config = dict(
    lr_router=0.00101,
    n_head=10,
    head_dim=32,
    norm_place='pre',
    parallel_block=True,
    init_std_qkv=0.0309,
    beta1=0.95,
    grad_clip=0.5,
    schedule='wsd',
    steps=2609,
)
Below are experts of layer 3 (counted from 0) of a mixture-of-experts language model. Rows are named router (the router's row for the expert), down (a neuron's output weights, with its number) and show model dimensions 0-159. Each number is 128 + 32 x the weight over its row's rms, rounded and kept within 0 to 255. Numbers have three digits each.
After each expert's rows: a language model's description of what the expert responds to. This comes from a sample of Wikipedia text that the model never trained on.

# expert 27
router:115074150079137111114148159143145118100155110157094085122103058152116125114161126085059107196077125155148123157165160109131117114097148123176128156137141131188073148126197121125144091161163143122100046148107105162148174101132071138099086156107136195147150154141107139154102117121091093136128101137134137142158102124139129201050124149134162099110192129162233131181105111096109140125127127189113142134145081111166114126102161051160110209154138152133116140093100114171151127105160143
down0:117149118149134097144158147126117115149093149112098178128174111102106154127135104171098170138138085118099153150087109111135079161161185173087135079083126130154096183170173141176093130127157100105123131160208141114132175147114078118164085130125103156167156138102057155145111111077116100175132092159127177114119080174129154076102103090151154112134196137207121135176166088113096103087188110126135102132137159142152105168129168143189087163146066081105105166127139195198130139156138094
down1:149127098083070133111051144127112114117128110121108176090136164120107120108166106094119144161150129116083144096159143218176120081076131098107089133149119073097129092175104160118143131076112186101122110107117121145132109121140161170152054110163124159151163098115154169130183131124145120076131141152140038134107048128042153112124098132145120217113112126131111059161125127106116114125178087102103162111132139133149154126078145162121124114095146109172132100114197049156141119066126124
down2:156146124097102106178094152123143128160157098132107132139160073142132106099156118212065169204139145093110115062119090050121095120232089143097125172129151111117147133128198106168152109129140163143118131121099143099144108181166170126061142146105181155144140176096145093138100093053134165135156127107088118136095131110101106080061134110179078101126112092147165086151138134112116131106099154125147126148151180086121123117167138218154074098104158091155118116102133146112107144118095128
down3:088164166123175130076145061105114118146065171113146195135091132083083137196173129115157175156142096133154152183087155135157148113088102104159108102144109116140105080112107173121091123208119129163135145142113137106132121174156132151167116091160137114117110153113092124111131074122160083146157139091118107070147114120115075083164147111176091145062143173103118162127149097157134111126068172092090149124171204066101129139158150204088109169156114131088099148110084137187170122156112128
down4:057110149153143129146112108145095117145103110117147161144168151087120098051093153111068115164114126144066135110109147127144044113190098176142120096127146175104157165107130140098151128124112154116201117148041167094142126104082113126122132093177133116152136109113102136170060123177082119127101110112102108121176097133117160164090189131107161150171111162162131082154151145124111072096155154194104122080085095167114206165084099136149096091174132149119147146173142128147131138138211151
down5:188104104087188165145152137132055124114131123158082099157171136143132099100151089108140162060106128134144125057137127128062183101127090141137092136088077105088126129114177102128117133166112185123150166138159100115128169117141117136159149115147142160143133084068163176161144180038101161117164149130131100083190115144145128146148119133092143156103080133066095088141142166134175092166124095082149097123122137178126110068160184120113113190151110179133152195117118068074121101127137148
Word endings like -ent, -ial, -ular, -ous, -ual, as in mandibular, correspondent; also invisible marks after coordinates and words like public, general.

# expert 31
router:110141108120096147145084167093136144112108081120114146133117164155136134143106114080139193188102167150167100146145151115157102082055142056107116148138095179170089119187115214067106108130171088176037113084123130131154117179091139114097149105125100094142150164137122144164120099118112108049193113127107106100146109140055137096095111108100179120108102118125101154156105126115084137125147162110180086177125158148084110107078175100133156114099118100127161072110122124105113072184137096
down0:124147084187121161168071105078128183154209161154092158020115091074163154167103111124134138100156105142085071156102120154177097109137125109078108128111168151086138101071153152110146136132180150104080119116085117151088152083172094161142107095078122149139206158144114105149110128126152168097132154110098123091131183154180143121132173131124107182139078146132163111109095146135071126179125141126114114128130133164174132137103139126192164154123181076118136123193141081162134146149111104
down1:113085141139129161168124135170185126174154115104065177133083090144139158173111107147091110163189139105081100135208095126167154090091127125085076138141141178016125133146080131107101151104138049152168146123092103115153139126100089120079114132112089157120132138141169120135149145151170124180136136088108111145135138156130164141169158094144119184187087102158095117128132102155101090128137088146138110090076100170126142175103097175109199213094163154132185145156123145107134142117111146
down2:136173203206131142104165124164104129100121136086126131213093133149095162125135125178142113089163119122099104117135188102082161136083128213146129168146139164113172152140196069128119117151087145200131156057107152110134084125179179080137113075124095092112124161116131158100128054141081148143150132119121090133165133142138097090185149159184159103069120137097166106138134144172139122142094119119110081113130093139100103162128092118161140098149093087094165073100094177141145107155136112
down3:063109164130124103149167161180149099144202110182109139146144181097098157082163143102138094127121144145143139159129130162084106100090127180158163121119125079151104160114129111120082214129159138110165149170229075104095133117140136169076070126156105103154132118150128143169110110128092109120119068159062167097192125114081119103160079123086164103162197189153147080137123076129131111159146150108141140105123148106159172111129093137126136148107110083162155108197131135123163077119130078
down4:181180090102145119142165094072155129119170111157091199170122108087109133166110158103142109129081120136097089129086115174104165106125141158106131112086136155118138102097142062145140140106135182059143125131073127159142153148106126131109185127093146064136175142120102091114106214105105140099143143206120148154112142087114186096105173064103142144145124123158177164168116180084132151186128129163184143056121131121112097183104116110109109130134178138179129162128180159160166102180091152
down5:089089132114158146092129181209093103153134136146129103150062133116111139112116176120150154144103098113119139102081099108166109142094134110136166108162095147096106136179132121117139138129135143078093155116122061083121107127120071108160138129100106155077154138109079154089135132123135142106068111089178104123137129109082094091136124108147114057146118072085145074161101165223121225109103100125087145122187104172167114113120135108069129136176140126127121126048138080097037114175115134
Dashes, score pieces like –2, daggers and odd symbols or CJK characters inside table cells and sports results, such as an em dash for empty cells.

# expert 23
router:171145152122154101125147111065119162126162157124087083194108142149127064148150129147209139150143088080171147204127115094119124127133197119154073145127117125127056123135182136108153139165125135216130202113158137099140134163134125118051085127164125177134069144123102090106151168104117160151148141098151123188155103117155106089132080088103157124094100122094205121137126112130171107103110143149156072096154125145125144132083139135145087167169124100152132137146168102211122098125084170
down0:082095148149078109124187132156132117153099066129118148149108173123149166121107161127163101080129191185202171104161060102154107175141098113201134159198178084169146153142132118126130139082039078101125115130097153136087155137153123147090113177153101156159133158151121106114151132092118134135102139115111208131111151151073136096109176110113087068123145121163157157132169163165122126189106184187118158092141107160142157166110154067124108073096109112102141163123122104119161133128096126
down1:161121169114146098062157137122141120130158095179159098134094138116155101128175209168113163137119092165148143098107128154126163103090145083059142076089142144155069115107155106128150164153121116121058140143171134107183143109101133119114126092113148191136124074160172153116147156107140119108161154110134163205211147143159131117155142188092130126126136123141098179112166123109094126080120082130072186120144123168140044176143048142186108115107140129101078105127148088096085103112158167
down2:162117142056160081145164158176149086134162190171186131099226139147111108118079147147133138110162150068122083164079112122064126149170192127111089102165150139214105137147084164093115135138130121099182087133128131135101118131155121117061107131093141178110109162141140099098101105156133206109082162144076148166090111140161124138167159100170103148115088115079169188133151092096118086114110121130094138126112126115191092115153141154126164089154112178153138099094127159112105128101103157
down3:080087123094134122090146192166160126168101111121135093167110117148142164161145126125127099133105149179075159118194154126112181144101160079150132087134092193095115143098172065099103147174120132112160078111149128168121147158151117135107109126149095100145114078142173136142125186115253175143113107144110155202108174102068133134150137105119174151141185159117113099068104173080108129149147147143089147126127169070135108149108139121141100125072119107155197145125100129117145165138108204
down4:152137184094105105077122152160149140113109132091134139116168137085141144086073146143121141111150090139135127158123116150092164146142115075083192095150083081062092124171081097059132151115095134130085121143154071175158134068134124153150105097150142105114206126118182129128104103171101126143114104147125117076171133100085168147121145077177131110148114116103118122172125066178150086109099092177106089078096144135189123119103166165102120143147135175075056138112155110142045110127134203
down5:129117128109143197080100111175097141200141118129111125056110081113133106084125134147124149100125170103087186094181084113089121111148168106096160079150131103175133212142110056132144115137129163090128132073141135166153124137136107165091177070137124176116154143108106122132122179105059163110114052106178124130103119127139143205155065132179126141158104115178094142165116146162111110136128059166126187123163177136119093160161121114151175108076162114100130125086148167121117123166121099
Closing parentheses after dates or notes, and noun suffixes like ment, ion, ation, ity, plus percent signs.

# expert 2
router:142114047127111127175153125083086217155112152148119105168123154179155151101136140094060120176086136131119153094130129075128108086127151179160173088134114127097116148170148175149112097122124071128112171101133115107157108079123150146178142090134088092131118106110055150108182120164148133108123110126119139068147118206073157130168133165126169090082139088043148154157082101125123189102167150109142127147112185128155121105180126076087077134096132138129100095108179099155116174108127102
down0:149123113135154107105104164146120163142141123173114167133142135112099114197096175116108150112152153176173147118113132094134153129041160176158097145167184124141196136132101187081115095100126094081175177102129125124124141033110177177131143128159165118162127122095132159121106162102129106139189163130136095150131076168131079090114196115105203108163141167071154109155138117078156115155099185142075143152136119148122159132116146157155188174200129065143104110157158123150108130121072115
down1:134174119102128144116147077080068093114118105128146137119139144164118100153153135107122198131103123111178161147144144110126154045144104156114164100065136142153116173113168116131167146140128180087102153092121075092152086065127143109188125081137115131150154087084116156120146058108169076129099176103134139146111108085132150131126137196194116102081179105115055141179091198072089120131159176116139127166089157104141177118139151119097166157094191097099088185112095132101107124122096134
down2:124139091140183078146094097094122117128100167114176141131094119147126159147136118159095143110139110203162124116074149140137129143098099120173157101117129175167141127103158158119160102159135054056172182121087149083127152127122165154133102130127056120141104083111110134091083140068153107169209110095187112091108114135149105086109129164066158169127125120130109119088087174106061146127127068176195105110118120128121125125084130145107111160159171134080176052107144102073090070141123096
down3:195158095165170123106100121142097170090120121109192119064105114101115152136111081137031114216076121082091133084153049167226113128147168087138098156140151106090132111086149113122157163165177108110139083128068083120169129152104123126102101078097139096108152090158157123136127121129176108169118133112117177155159115124160088107127140180158125123119107060142073100105102166134101113061122124164114119109133104084149142130125153129159069084136120101130078142144108173123126101140133124
down4:164133095136076125102093118110130134103115093134120129104098106123049172111166175148103135095133138116148149137136039193173157092146115116185135150112111116096123080127102083113121073066148132139130098115126083142119139123136108103097074107125141177141079065106111140046101213107131152133138138049175106129151118201046133162184116181098179156124115109145109172166131142149121144122115119172075083155167122115122136094154127141170077134108154108104106146121077145145095076167139129
down5:122153129143123152121126179147137110137162148124145123182042122129099147088098143105120136101202128153130125100058140104092083129126126186162077166143091056139132134112110148095140145108150067085145144168206117104110109157148109114137134138072126168194125143170111128118072143083075137156151104148153118125122154161144084157104124076155129157087086169103090129121098156110110149121072144093102153134137068081128100090160114202206111193116147096096086134179141180115088128102070127
Opening === of Wikipedia subsection headings, ″ in coordinates, and syllable pieces of Asian names or scripts, such as wa, chi, ak.

# expert 4
router:105156117145087071108091120098140130131064110088164153103128169103120088148169157132101136190150165128142159130171180150141118156144148113150113109102159120116151151167123144111072112118195154141109159101159050151137126201109127091110118087131091129083069088125093206109142047119096150112178097126088159114142153152100068062166097168104164131119097106099114138120112142168167118126052147175144130105175189205115164105127087147123104093138111159112073125109122147077158126114095126
down0:048119138169166111136139084157097096128063154137109160118093166164106094193139079114153153127151125084157118129124173176113145117065128121203099102123198124080126152120086121142143162087106071166150119147182103099108173120085139094101135085129167142118135125113110148148061155172171148108150123144139124177167136079132162110074113147137125167152200161137158164154077164128109137195099150180171117174110095115076145148094142157097140160155117113104079161158163109096159132137171183
down1:127063167106110164101132125125151138145130131132089129099155155117162114155170102073104135114132122140151157234077101103178150091129100180149129135168058120082168149074118090109120092152138142131153128143157062118177123138142101106094127116170128144134129128164074143138105138128142090164148197101148055147188113119152120168049086191171076095077082093141104104140112133092146161174090149111105100164123135164114130115104087117068145091089177054145137112126165088111121151119108161
down2:197168103096120098088182152169141113136124112146105144153113140093114121120132099115137101152135199171110097096133111032217133070095121167121117117113065110169110100114092164115123097088122141148168117138133135103082120108112052117119160116145093118145140071135095157071136098084157104112135103165137153125109144115123079169176186099122142121174184129135160163105191166150114104088141082158103114049059123153144074160085126131134095137121076141156141094124171108087152141106175160
down3:140184168103210152087138117139114120099116112119118112141196101115212152162140157129070148117148097124142115131161113122154121203162131167185152207132083143108144132169087098097133163133111115082132139083119108182139166112128184161158150143119092144142136103202126141172159106131114135184142157144129107108175146124128094150096088086169100083120101199086112139124074164182129087107129090110172137119150129103117122126092095154086186138200135045126115138157161136089120161130169108
down4:124167171152070147121138189156094108058074115104140187146159175113162100146127122145104131164126139103106129121106100169183147176107115177107133141050163150123103085131173145143064104132136170174153102097116084142154156192112086128149119155102090128136122146143157117156124128125125122081065213159112126173116141172134183137086110150079171166153128094204171137080146122090116141185129086127171133114103083125148126181114181117113165106086058136125074093133164147132132150140115141
down5:118077067118118108151119116103131142135114114107085105155128107157093228109161097145152197144104132139092094100067132106128092145083134158155074112122140130104042158147155177157120084135132123129112113194177119119146116088165126071067121110098155089105107110130179164157128129115160118108078117067131133170154110109137155109125088145164095148114155124137181084167160101109128101105096135126080148188050127179103165053149131111153085116089135136129156102164160162112122147043085133
Single capital letters inside country and nationality codes or acronyms (AUS, POR, ITA, ENG), Roman numerals I and II, and passive "by".

# expert 50
router:129145152093197141222112142083166155155164171143127169122149196100158117176096092137124096137155112084161086168147107202128100130125073111089105088090146138220082078121097159126121151102128128149115158092075122141141117109099123180188182126167119092178137146115167095139123160177102092147161106134108130082119123105112099145131118127118146164067134117186135115125169122114098113112133105086088154102171083119114162128090076161130125118132195106157073158105100167093107100106109186
down0:129114104146187129156127159089139171156165123084161171140074147093136147088157130068135127137119142119112188112101103126139095056144114101119120087175124121131154126155152111104169147101163123112124154116163103095137122075099114102077137109057130170089129047125082115108129146167131130148114083128149166115173100168086098173106093119186183142174111116118167134123128121176161164118123143137164084097140143053074114107102115130104084111176064158037171123075114178063163165157101132
down1:151113129109134110171090149100087076140074085122093143092121166123143131031107122064159106175119104159174181184107145104120169096185115107144168132136140124119146164079087117118170141077157124139117103115078114109100135144152142126098213145179153128165121107078108148099135180150171117107112142131143159075068137129101116160087162141096103124140059156120127088126158135110136172180160116149146099187154166062087147165147115140182139124174185121125124145129150163092059064131107116
down2:164114150150083183102185100093150082113041079087132096142090180139139155142160119186129100100101122171085099129109130118128138140163187157133138098157074173085125123182142088097151112170096107129095149144182125190137128133135092115143155118064124146139055101091127158120157134104127149113157165110172119156084144142124098140139077075151061090193146092085120152105144104094160144082118135169040151120151159194127092152153163104124182105158130075173113114112123120158104131131129147
down3:107143106150112160103157145101102130153185129081141115080115076107121184159148134135144166203097141164059170204154159145102123112190075035101099063104101110110130140111131083167111108162149164093064131121101172095151103096152106121071124136120163123126194128144123115114141110084119165115093130102099093068173155140161100177086127110151163149149090128169107117122121147145148138105141121125204124113190126131121144178087181150144115148107095125174128148071065127117131108091156171
down4:112167112108119136113092129095142162170098109132087128137155109139086147104159117177068149147109087131110121115147146115115128103109213142070106122139151142071123122103138122089134148110115112176144124130145064102083130068137105100130151123133118172147138111110057099162071151093164112181074123104146149162113155084157170098112090040094136109145131135146102126190063161089154116089159206110086120084100069127151145091137098076085074119088144088127153091123052201127085139121130145
down5:155086108128156051144149085124159151076117106151151142135177149139093188194088213173112084137102111152066158149088126116146109120124109150116176177098139106157137193076141117106096129119115144133076132177097097105101100136150184126160172154138101157072133087108055196132113185157177107066163092165159140081140144148115130120120145095168097062137130120105118164166136123161117147115117093143170131126099119062102119145181155160154091135156126091158088168107123137123119163092115089
The prepositions in, at, on, between, and along after verbs or nouns, plus word-starting in- or p- pieces such as incomes.

# expert 53
router:140098140163128140164122156116145148134154106122137143094116099087163156072122127089141140105072130132128091162177158179146104130115143140127093173099083127134212126168089131140109076119084186149133188157130120129088103083166096130143127157094181131102138157084133177137164132167070146102104095167103179086090067122106113140099120110137055106058150140118086106159171043095077114118146127146154167153139100176123153140141059134145095106126219053122116101120178120120092108131113106
down0:182135079118143171152175112146149100163140193131145097143176149111108105113137139141115131134157102171098168130115167087119095092176155151116104177128115139142128137087159205088156126082147140106130138149152131103072136171136176060145096118133050150153148139180148124080060198148157177116098122133122089135133147129166103134109097148156235142082121114153142174094124150076092141097178095149171071084115154134168162081116129107118127121158094147134132082110072156177152126101173164
down1:144122078081094060174152134155119152124135164124130096096166101065123134126140084135183133146177082102156072137090167184110117174113111069106121112102105140110142177050173091141152134175087174092098116090137050171104145164087125073130090143159125110179123160134130134164126123180096127132085113159119157089140094156117156083141153147173181157172144085124138134135092064143081127113102078074113188107154109113145142160086126087181122127121143200149131171131149101152128144097114150
down2:152132105165130117107117121133152112168176218124181105171170179160107141057172193142107127152121046148137202146135107187108118098139157113121146157075081167100159100091152073088126158131132092146088151148063133153128163116133088195070087121129066128095096167103105108147155127160113115101098047137190174158128129165110136092130176090129176107094145128136092134159145123131147103133093158124135159067168137128115120162098091111115143125153128132119143098083157144178071139131119123
down3:099145137128126128072128077133120142090107158097137110118075182093116077188165120132149134122217135147087161133140083129158107112165107093132125092157157082064117125159195101137151086095106123101124127116108165141148090164123151138111162150194112133149148144142120119114150138075128128108058091145133078108077142125095095181078118113095214173151111186113099167095141125131120189147078165122142085091157154054045110145132092147135087078101149126089123115129062108111149123159113096
down4:098116116141155134106130098118156132100130158195059142054118130154132107102133109138113131128127113109151090053186111054148128124075165088166151160150114099108125114074177113125114073156115093181174137082084123085157107126068102106122125154083134154086118091102126186135115112150161130077089056148125066031119116160094152087095149131132100051106159098173096157099111084118107074123101126126100135146160138160129139164063143138145175116138134111108188101139130122108118101116181139
down5:126164157148139139101185139075126126165166186109137172148118127130160185157136119087156221098128076123148151106136133134142114115106130172111115115143119111087144109135141087109150152110142050128170098169204100099160105109174109091152162093115072155097143186104150090174144132140109147138145175148092138146145139162121108189141141147127181116098101133090115098106145069179077197116105138170171150158137096078052133104104074116159109180187111164115161173113150110192103109120151162
Syllable pieces like la, ta, ja, pa, Da, Po in foreign personal names (Jameela, Aneta, Benjamin), plus capitalized In.

# expert 17
router:161111130150112164135149063103118104089135088142103112124103081085142116140136136164185087019120184155105166108135143170074140128117133137118088112122129153142078118144116127115078156143161172161150150154146072107140092080174147171100170109095136135090083150099150165096118114094147143190141164136206175140109093050141108127159213112122140105163118093136122118111111126093180162106156104113172116079149170148106149130180108143167122167112140111109084137159093141139063080191092154
down0:193140162103146072114137151096105110131126160113151167151137142171145103075147191142151100080093136172114048090139129166112077140143184159140128093093143067107167109103110145120129139125105157085136101153149219133113130124130115109142126164132066114093141220166142180093142156134113150153088159120118167087100069156186133133132146078138153101162134079137093145115093126126185161093095133122077129109127160110089103098186115128143149088091128139082108100120116077191068072171131116
down1:155140151177102143163118166127166115087123095086175122147067126119135084146140113097155092139117096155110101101115156088189128134098129099088070160116125109156165130146056139161123142123124105116072111131122117179178106151028142137115130179133170147135171127151116162106183141130119148096112138131114133123089151135107100158156131109171184053156141141107135156120133096139155063093093166132079119025117151098138165144158147133093113130122100099173132156179120103176251103115129169
down2:054100217183126100155119134123133110132082159104079119193093162137163106142119122103178084117115039118118152120122127175093181152141137146165163129116147118121164113174187109124134110124104155095143070138179148144141070201156180095075080152087115113142143136156117114120133149200116121098129164073127142088144118161152099045150168166089116127184141155111154136103133147135140143116151131128093142174132087086176160210089147121152152175130100136140138134104112177155139149162141145
down3:128112084142148094148091159094104116135131111104144153153077103157109151151130159130153104083146092137156058136137146069195157088110078145117134144150180148143166101124131175110116161163144137150139097142116095134193120168122148145175099132115095114111141189081082180117064107128150154165205092122141047101133109117161106138159081084189080195135128116175169126149185113041110094137091161089159100131091168085158088154148137119141187101119120120121073122151125138125128096119130062
down4:121071067157118129139139128119109125166105131147165111104081206097119191152137127106136115139100071123146147109075168100129119069119124161134131139070130164138097142172160127129080078116168099155080166092166119069159097125101135100114124145181052185156116132083131157082118108141142111063153107131128148119087096155149094071120116156170078178096111173117077131054093080155081119103179137127135141124135136114150153119148074149117146129135183152085118214131142145165172188134102147
down5:132158172089172093193099162162118178137101177089098114188128105165097155134155143091083137175086053160098116187116121121174155168129162111104104124119142170151110137076115052093088117162163131128138134156115141154152170098158117059090137121199141139172132169135160126156176158164152119151158204117142080139190192100056115129150138141132133114132174162160097041145095118102097128122130149113102109142119091097131132124152122146063135107192131134110129137141141175103089142134119147
Final y and similar endings closing words or names, such as gallery, deputy, Barabinsky, PlayStation, plus pieces like ill, ow, ick.

# expert 0
router:111101129080128125142179152189062124136084192099102150092143095149107069090154146080153072130189138127130166088100114175155174124183109186126088113104113136089119136157144156112172132100152211122150177159124109129087131086122142109160114087188117128122107123086133149145093113178115173067116094131079143164080157098141108135179129166114134110133104154144149120088110114166118197133197135134182124116170150101091138129110103098156146123142125203201078110162157110115073124150134103
down0:128117112147144176170088130092125152117136141193149129126096112121107125143150134140067130155067087079121162141135092096137125135129177119098166106150116123092086057145102134138148169060142141155112097140161136124158125136158118170176102127107077107104154153120171120153091147152095102164087063146061133117126126126026118099113138153126144137116092136092156179111089106166107127050188162084118182093101173127153146100114069114114088046138065110101170142157171098180144136170080121
down1:108112124152116138103153104157112132127153161076163179152147096139079115082182143106132145136044097191066140181121103118143167132123099112130125126165078149121112110165128086171201071144137114207108140125137108140123082150061115121119143139095138113120112146113091097120140136100180172144149155118089179110143111109160121122164145088084119130191097111100152183187103168130154140196108125091076138130093147067094217149104138157127126086125127101161167047131144109109068135147112095
down2:152205095186130115169116149184138112138176156160180135121168122155158113114129161122087127160104152145151110122144166149205141135119177130073102122154152133174105109095100103128044093194157168094184119097195107124134112180104085115073159079088139113138145123107109108198116102118133088084147145170116166086134112118101138185165153137179208163164148147154122148144162098107154070094162161148124168126147179128152110142158158131141125113061079148082147088153103138107100130124129139
down3:159134101138075123114055127127087171089118165137127102129160175146078166136150103155178072186146106133148069103065101204146133115137161171094139130091130105139097128168139161084090133084128117140112200106132176183064156171190130124051098081146113136120072130159129097119089083172095110098129157135145188117103091170130104154144152121106145212170118098127196117159180138144128179160130097096134182154137144083151113131131151106120127093140091155121157106126114146164117119134122153
down4:146083125141090104174140079133105179067108129156152115074141119181132080122158145123085129168162123170149089118069119088177151138167173142141120084151211120145118127085118195115145107156069113176135090106127117109119063175137147120156112131156175136112121117165096120146128044139187161133139130126140126151104098115149106167177098194091138155125098105132181149117120082099118129113087144079162196121132133111073123082127106098137065068122143116084078133172119123113101053102104150
down5:090154082118177115137141159114086092156146157052136150154101118143124111112130198099078098115091106083134069148093175117141131114211079170077188139118121137081148132082103182188190154109150100119125130113123198116146145140143081137152119173115166089142125145064112109188117124094154106103112095171142096091042118131166081105136130130129091163107107092139152132147107142135182125136091151083157166127131147090133172138129157112097160132135056196142113159103126190118145095096114117
Mid-word consonant-plus-vowel pieces, mostly "ro", also "gra", "to", "tro", "cu", "he", as in engrossing, Pedro, microphone, customer.

# expert 25
router:094042127085145131074055116099071130163095144117132174124137071065135141107067120080089123070154187115155158120076137109109137161076126127157152102165106077093154114132125119092116156116078112192102090131147137093158093190121063111104133159121124079143121160140111150099059119114157124160127162163146167138113113117137125117154101129113129121143151125135107135107161183102105064127152059083101140166080066136123151109107080125145147098070105148132109127124117138112097125239125129
down0:168103154088132041088157160127158177114123101180074162140142083142129139094150110081094109149142145141132141141101136127129130170116152103120156143136073094163076134143088099052114163063122205174093161109087141165110145105117171136134107141112144072112116112162059093176144172091107169116064127149129073084169103125177158097140103165107143132176184163075126118144115138151134128109154082127132065128141103139127151127137124163148135086163162130157085081111132058152141079054123135
down1:172117161133140132164186106122127098111140107132127155174154115121111160101110087107124136116143119133144100126071082155187138136132090175104128176106174135093148135140141145165109183127106110154105115101143097187091072171155139129139133112167118148121121133137111113092138062106127183149115223165138078132151174137161127042117165092193121156156106122165075095111084156064134124080101048117109154114154094117138154084137148161157063137104154104092057115144093149149143193204100150
down2:129131107116120149151162100124084149178102065117163161041114111159140141116081125144108086147186139079140115148102100107084092098082143108150191091140103173107170133120149183134123118138148119160166106087085132159085112165135113093141121143147087139126071141086085079160150112155118176160188155037181169173128118141086154129132082099129138129125122142211198111162107154133154097140128098104140160157125138113100037114084097184093133098151133121143111110065133085121143132098084117
down3:129131164123078135147100158116104109097141152150148128141109139100112139104155100149210152153127169174121077141136121111100168114085156172077162145139195148172062116099192162115177155101087092089044145153143141122137142175191148124148110109114151156149105106126080152131145150115178106134106151103082174230145123130114086111173165157143175147136144113077100086120141105146137133132080107155124106091064108133158114137155165084150055117172108149180093121122135162086126071071164154
down4:088129153122085107124105154118145133154125119101128149100122141108108156194149136139157158070143098067159113157078113237158130212141185161162149095041128125152082138132086104094060177096112155094142127140156103136171138097131120134131098127153088115092130136163137115182108159131077167178167129143076084126121086065130145118170142137139115148109090149164113157142090122093092145179157079126078160115150195126119073115122112108149130074119165179151126164154115135158070156172145126
down5:155127169138064104132102138190150134230142211128196095074113132183158164137107114140171179133072141089146068109161171109174105073145087100134157098195143094162122159158152107160122098141114102115082141132089162131088167171122168205122082094065164124182135115108116126103139144090069148092121148155163120150143073106184086108166077076131103133157146107121115121137116121137154157124133126162105128139120109128138153065146122178145132085131144150096182126139108146105128125132118144
Word-internal syllables like li, ce, di, vi, par, duc following a prefix or stem, as in ca-li-ph, re-li-gious, Provin-ce.

# expert 59
router:134126126143135075135148167122113107163191114102143115171119158099089094153105150102096125144117152114128136150086149137105152179100177139138115087108152142143112122116135152196111225068099162135150186125114110089117173154177089050187172126146121121124117152155122089126113101103084130136180125149154099107118121110122147178119095143150150148056189146172152181141153072124098092123210127123106137142150086110167142135165108138125125071160164202121180101128083169102077115198128181
down0:213071149131165176104106162131115198172163110149221089121164098143109153178188119102171094136161182127162088121173117132110128139157096134094106099156074130100101136105128109131163141144082118095162084148171075131169173135079150139111139183083109124123066125116189132113148084135088154137118128123122170153166144111112164141119106073103142172065085145131132158113141124081144123072135131118150109144138069108146220090147130113120116084066156139174157119119124139114143088136160094
down1:139129133169136086157120153110054144089096166101103122094151051083143078137120134103197060070118111141090145126133123209128107169113112147130141157182119114159097136143146141065106131153108112137153064109083086096164117116167078112086084102171153149145131112155105125080134115142177170088065106100121093164059080206108121147156110127102121139131199135136139116163104140200128171153175133108150147059101156111122092071156090128076137132145155110097123122151124132093129113147133118
down2:125130068184139081115069156074130120156149072085126136174114130160150122119141120120111191153156151120173100101112042127132178130118138142131105131127192090111215094152125152141100168100157129116086175139141168084162088162128069110157164112119164161141105185186089079131141111136102148105144113100112126062160081141105129076148151140124074165188103110076141134103137181120156145079160166108129125098162135085099111069131111163150149100161111097125112173183093150091153079165129122
down3:199147119135138136121057114106137114151178104081209158123083170082081162124106124120076153171149058142073143162077060155170119072138176096079100101092123170087095092149136147129093118136136070082154124156125078149175134163145142140107152084134067115168123163155127123143111122119115177138153141096134182194086104163111110170117164073102144177126111120158139143121126171185078136122113112183153161142181174135096104145117133126126155085123114116158137076127129122148115117151144066
down4:127128140122075135191119124100091084132145127150130095137165147154105171141179163097131163159134153096173137132115194103154175122115153101107161128177167115134138155149079128104131128157105073114164213145185079167146143132118140106148158178079115086062139172135135166165038130135118155091116120099150087157185101080130131157122104155139178147122128097100096117097150166103145132122170187107079138153131133114128106060093153049136121084156106070139139168146087149075154067111076119
down5:147098124101104070113112134141128118177145100124098149128145140147080126144109100124137141184150109143162099114087085117140061097131161140162127119132128117135164144148182132173094181032074111113170133116133110117063131165151082106180189184178071126162092110141144123126083114132129075117122094162111136121094055165144129138125064099070156156086141167139100187138140135176095111136192142196171159136129140094161108147137164141074117098137101122126211177162117140099105151185150152
Word-internal pieces with t such as it, at, ut, t, in words like hospital, theater, great, Detroit, Autism.

# expert 37
router:140083124151106115136122173071148118140126128123077091147114135140128113196089086076067109164135096156146099146160097099169147135161162112105176099134178144065146199119137127151061113172094151112119106070132174110138156149111179178148102125080095176040101167118095160129103152140120138110137138163123103108123142199181119120118128132109126124170127083122064114105082164110087149130126173129187127140104130150127129120146146117074045171103124102105093143102171042123078122168100103
down0:090102131176155171140145115110108142153123065162131171099124113122169148178135103060136096122155128057244112127132139103124189103096178147064100134157110156108124132160148110076115199182166134148127182173186151109121116103090133125095114101126107100117154117103129116123143117104157142148100116116132154123147094065097153170171073158153149172135141168160157170079142116141100106127110165128181050110124123135080166164157155101130111191160155161091099075079124163073127132146145121
down1:092143173152057118163135166104104104136118141104152130136052067167212148100092123125145079123158108078134083120140079168168133154152107186166125082146156122073105209105122101126115109106125104129188144046149132105110095103135177132091149189069112116122133148146161092130119124082131167107156165159120137177050179139156112119115129133138207136150106136154118165199105077153150108135095131097114071113120129096115130167091095116127144107130111115088115112161082129143117187125150163
down2:150161085120168127171121071108141121118142117169154107131172165095101191163103113119053151140148114165111195123137119163127110083135178137176124089133112164127124072112098065092126155149134193146145158123114124097173109109135122088086115140111055156053191141099118160134092102183135177105156172131116114078118137111167168124094138096103183144192149156082063091185129172174111134115188095120126116148121126159059138149110143161162157123115076151136108132058143093147148121133108102
down3:139084105102170186130082119136120175210085136154131133124068111056117104118165116105123102088134128118130082144191095162083131188132131156123151111128133128161113082167088148129132079120156193139087136201108124159080084147154128169155092145141170149076138135112152140147143154145126143139124094128122141114114190096048116125143132122182052131154142070149144117150122180054171106130147082134098106155147167094144100185124156159190134094140161149143094163144169164166085141169128097
down4:119117162148113105084146069208150124096155122133177062101126150119130130149139152165147118127171139188108093095170123154129136080180113168155089127211185117140107164105140128123054151139100091153123147109079155160166155127112146097158122128096123112126175137176156152118133107096179054131107070102138150153139107110126079145127136159142132104110089124106159084152167096102100097120114104103103181151129092129111175166177106121205124079084092074165146065167137118038121120166100142
down5:104101129118133136192107057085122139156108068146087105166171159076114109143070193108116131163118128163135171135122154108153096130121090096150089087128081031087126112138162111137126097167115101130077132115111150089105102121117127109137244107155119125166174170091095119116148163091153174106125143083182011112131142174176116091115090093176121162105090118125098146082103108114126141108118137147161093132170090110098123134097136137158074143126129129128097155116107089158084142158126148
Single-letter and short pieces inside names and abbreviations, such as G-en-us in taxoboxes, s-q mi in area figures, K-han, and diacritic letters.